python train.py --hidden_act="swiglu" --moe_layers=[0, 1, 2, 3, 4, 5, 6, 7] --max_seq_len=1024
Below are experts of layer 5 (counted from 0) of a mixture-of-experts language model. Rows are named router (the router's row for the expert), gate (a neuron's input weights, with its number), up (a neuron's input weights, with its number) and show model dimensions 384-511. Each number is 128 + 24 x the weight over its row's rms, rounded and kept within 0 to 255. Numbers have three digits each.
Before each expert's rows: a language model's description of what the expert responds to; "mostly gets" lists some tokens that are sent to it at least half of the time. This comes from a sample of Wikipedia text that the model never trained on.

# expert 27
Description: Definite article "the". The article the after prepositions, especially in political biographies before party or office names, plus party words Democratic, Republican, Labour.
mostly gets: " the", "The", " Democratic", " Republican", " Conservative", " The"
router:156166136127092132156134136163159145145101126134118147139119149140143149100142097132165134148127128137125144130112139123105125157111149122113109071112137092134134105160108148153170127150163116108106159169150179133127142115122104152103121154160129123083147105088118122129131145140127115124127152140134162143105125122118131096149152129139139096153160095122098130121114128172144137138125
gate0:159121125153115077130119130135131129101148158158116152133141135153172116103093125131166154107080108116139124150144109165068156141101165123097151100211148111108125124121104150119116130167155131151115132128122087127110173145103122134133101155133133132162143120129080090129159118158154081086129120154128102097142128134089118125158114126076120116115143127102083137132113073130158100109102
up0:128107131102190145129141085129111132142105136100143094132113113117097163141141101127101094120186137154106140107120102119183096153148111129175092144100116111147146134130144102138099153132132128121136148087116162155158095156125145160103155129149112140118122116130134162113118144101138164130113133110101138138129154108141107121123131156130110137147121113171147134124170165124113144102145
gate1:144149068104105121084107152089105117138082133143097099160125148119152100137157054158151143151142108127127133086140138148136146135116111146149132145099151120103144120104086111132128171123100121124120139100109138170137124144143086079095138129146136144132160131138151088116095098119144119126139106133133128115113148157132154124052095147122087152094129145116137099152167143071149126110156
up1:106099181140137142169151123142167141154144138092157159110116115106085152122131199168096137116128121130132153157142123097108101161100152095096115135122091145128106159147119192107101116161145108112126119147137082119124123113133120157101106136110124067117097098126118169131153162144145129118099160131123128095124108067145103175159148116119149099125092102157119149147080152204109125115080
gate2:111166111144151145143115083114120121120131075137135125153125137136165186048147150128142151134106122103144151110144105096139167160166144132115138107163108161162094173093143112125132113146098140130144097134083111088155121141127109122176167125108151123138109125188117155116088130144138158094150159124132074162113156106125148138114111148098113146115121138127117097123117142125163116158094
up2:111145161092140112118141093132180143117116169118084145183161133108139127165159144102126109109133127099127084106097093131124136095149126127126134125130146098128143130115169142137121074132123146115103135108152115128174106129153120102150153114113171096099126124096099117121160130127151122101129105106157150099091116130112178124161108104144124105114157087074170106170145132166150122117124

# expert 10
Description: Title-internal articles. "the"/"The" inside proper names and titles like Cathedral of the Immaculate Conception and Ivan the Terrible, plus award words Best, Outstanding, Golden.
mostly gets: " Best", " Outstanding", " Your", " Our", " Holy", " Miss"
router:138144132129079129100103106136133107126143162174141162123133151136119162121145133107093131147134146138120144095144079092154116113123127086135115104155127123094161091163101124100153066138175119093169121174116135133111153145134100155085115144150132126114145146133124138103125111114082155110143141119096113182131113128124151114083133102087124111146118128132118202093118161098172143120118
gate0:136155120095148118107110129111104148112176127119118177065120107095126130143118145124088125075140112119139189111168131124123126119110172122100113177116166134122112101157070136091119141111098096155136129130124132133115095143110113140139130137120125078112168149137158113089125066131100116142128113109116143085181151121125110134107112131158129084120118136100097096135153139138088125121132
up0:097133162144135075136122131127122069114132102112114120111124107098154110096084133124138143157124157152129124131120139090148119117146127161146096095101117100159137072144109104112140126124136168153112128152193131178160156135133109098138119149077131146129029149119077136179108120166105141099134090146178136102162134136119114102145121174129127117173118109128135091110146138147128138114148
gate1:124105114128146147121112127157125142162121099139114106122158189151155149120132134083192154169136109103148116141147091152154100130140124145170145130151130167096134162118142141148081127140135143158086133125128083108137145161100145132150093132132153142105076130107124159118129134150132082189140115144130126130095134129143153115097125109121171097136087104122132137149143142092153133134108
up1:132120151179152126128122138121152161119100173093164130167139084109163092101083100123094143099129112169072142128111160127118147141103148114109111120094098127159121094134103113122142146090139128098168107107126177112132158140150122109124146116124155097141153128149122083190160119129116154112100117090148098122161106147112134153141129172131105098121181105143114147127123157106100130123141
gate2:173128113085111129110130147107165106123133085093134128098119130152124155117120118160126175080166103134140155103144120131150112134148119166143099161139089144122144135159107133092103124135142115077151113124138122135070165104149094136137067123129176112116117137130158107151100112112115105146146124118104138118119155163115108112102125129177131116137161148100110115103120169108115122144144
up2:118164136125111153144135172155110158071152122152132089109109158117133102124163168177096112150096148115086134126091135122118118115100143139145146130096106131112146114133114099165102143106110166154103148118157168120150112112083106120130161130130120097139138100081117150144123147160136131128102082100149118135142134076103138107156129096114163130135099100177124145137114094133135194098117

# expert 18
Description: Clause connectors. Subordinators and clause links like which, when, where, because, However, that, plus semicolons and clause commas in prose and ID lists.
mostly gets: " which", " when", " where", " because", " if", " while"
router:127134093141085109153150176126114089157126105149126103124103122170124155112129137157152087115164148126135120132172128107106104124128156104137140127095129127146120166116125134136134082159140115111136105140108102168142107138171155097146100143136187101130105132133159145122103139112168110160103098147101127131147155098146135129181127163104153162108126131090143139089107097153134144139157
gate52:138130129108108084154094155140128092107124149126160132085190152127111131088144112109099104152117106121166136139097164097149100137119099073115160139105115125155136160128167154143150134126135131163121130087088151126103129117106138115102122116146100150138134155154099131170111151157124136125155109113128187118105133079109122180125129133115150144100118103115138129126154133079124108164141
up52:129109107167147163119130085140118152139139145113096114149084105104157139182101125158141158114144163114084143161138126148103127133165154177156123155160142125108116102118099127082121113124120102066129124145154136151150119115147102163160117131106087114147146135109128108091128091087163156127117120126129108159123115164120111119146122135123085133163127126093099110125088130192125141135114
gate53:129114132128125128118124119141099160121134130124152142172123133134129139115111117128089123113102129180151123129097119142153166103089097124117099176122154141132130134118155077102107103117111133131142123131097114106149127091093110085106162144132115138196119095137137152113126144127175121086157130138149108131100106130076141142168073158111110140150118122142173090085123081142170089091142
up53:115137118111121189100124122126101126128122134117120147109131120098118132144091137124155148104148149096107121126129120127108122146151141143149138076123095139118081149110118164155154124141136151124100129111136108140130142129162122149117097128143139147107140144126130058158145131112096141147106109105123140123169122141158136123101153125139159105091137142152072134184148167122051136164142
gate54:113159127136109197162140123143123167140130139143106151107103127126197112117110083103181158112114091108119167132113116146145116128162149129125127166104112111133158112114101079170135145102116130087103114096138124120106133144116183104142127097121105130134162149108132126129142086115146134092123117066084159130161098171101090105178152141134164107152119116104101104133096135135119105146069
up54:139104145113145124114124154168130095108166156114104108152120141122111129140104119148142140139143172088147072173109127107091106113127142150129094136161130126112110145149140150128115122164146101124092130096123041125146173111103150122133114130147115088086083107102135114144100101156192148176115136135129134103128132142173132093115089121131088152142127119103127110093139152144150104112181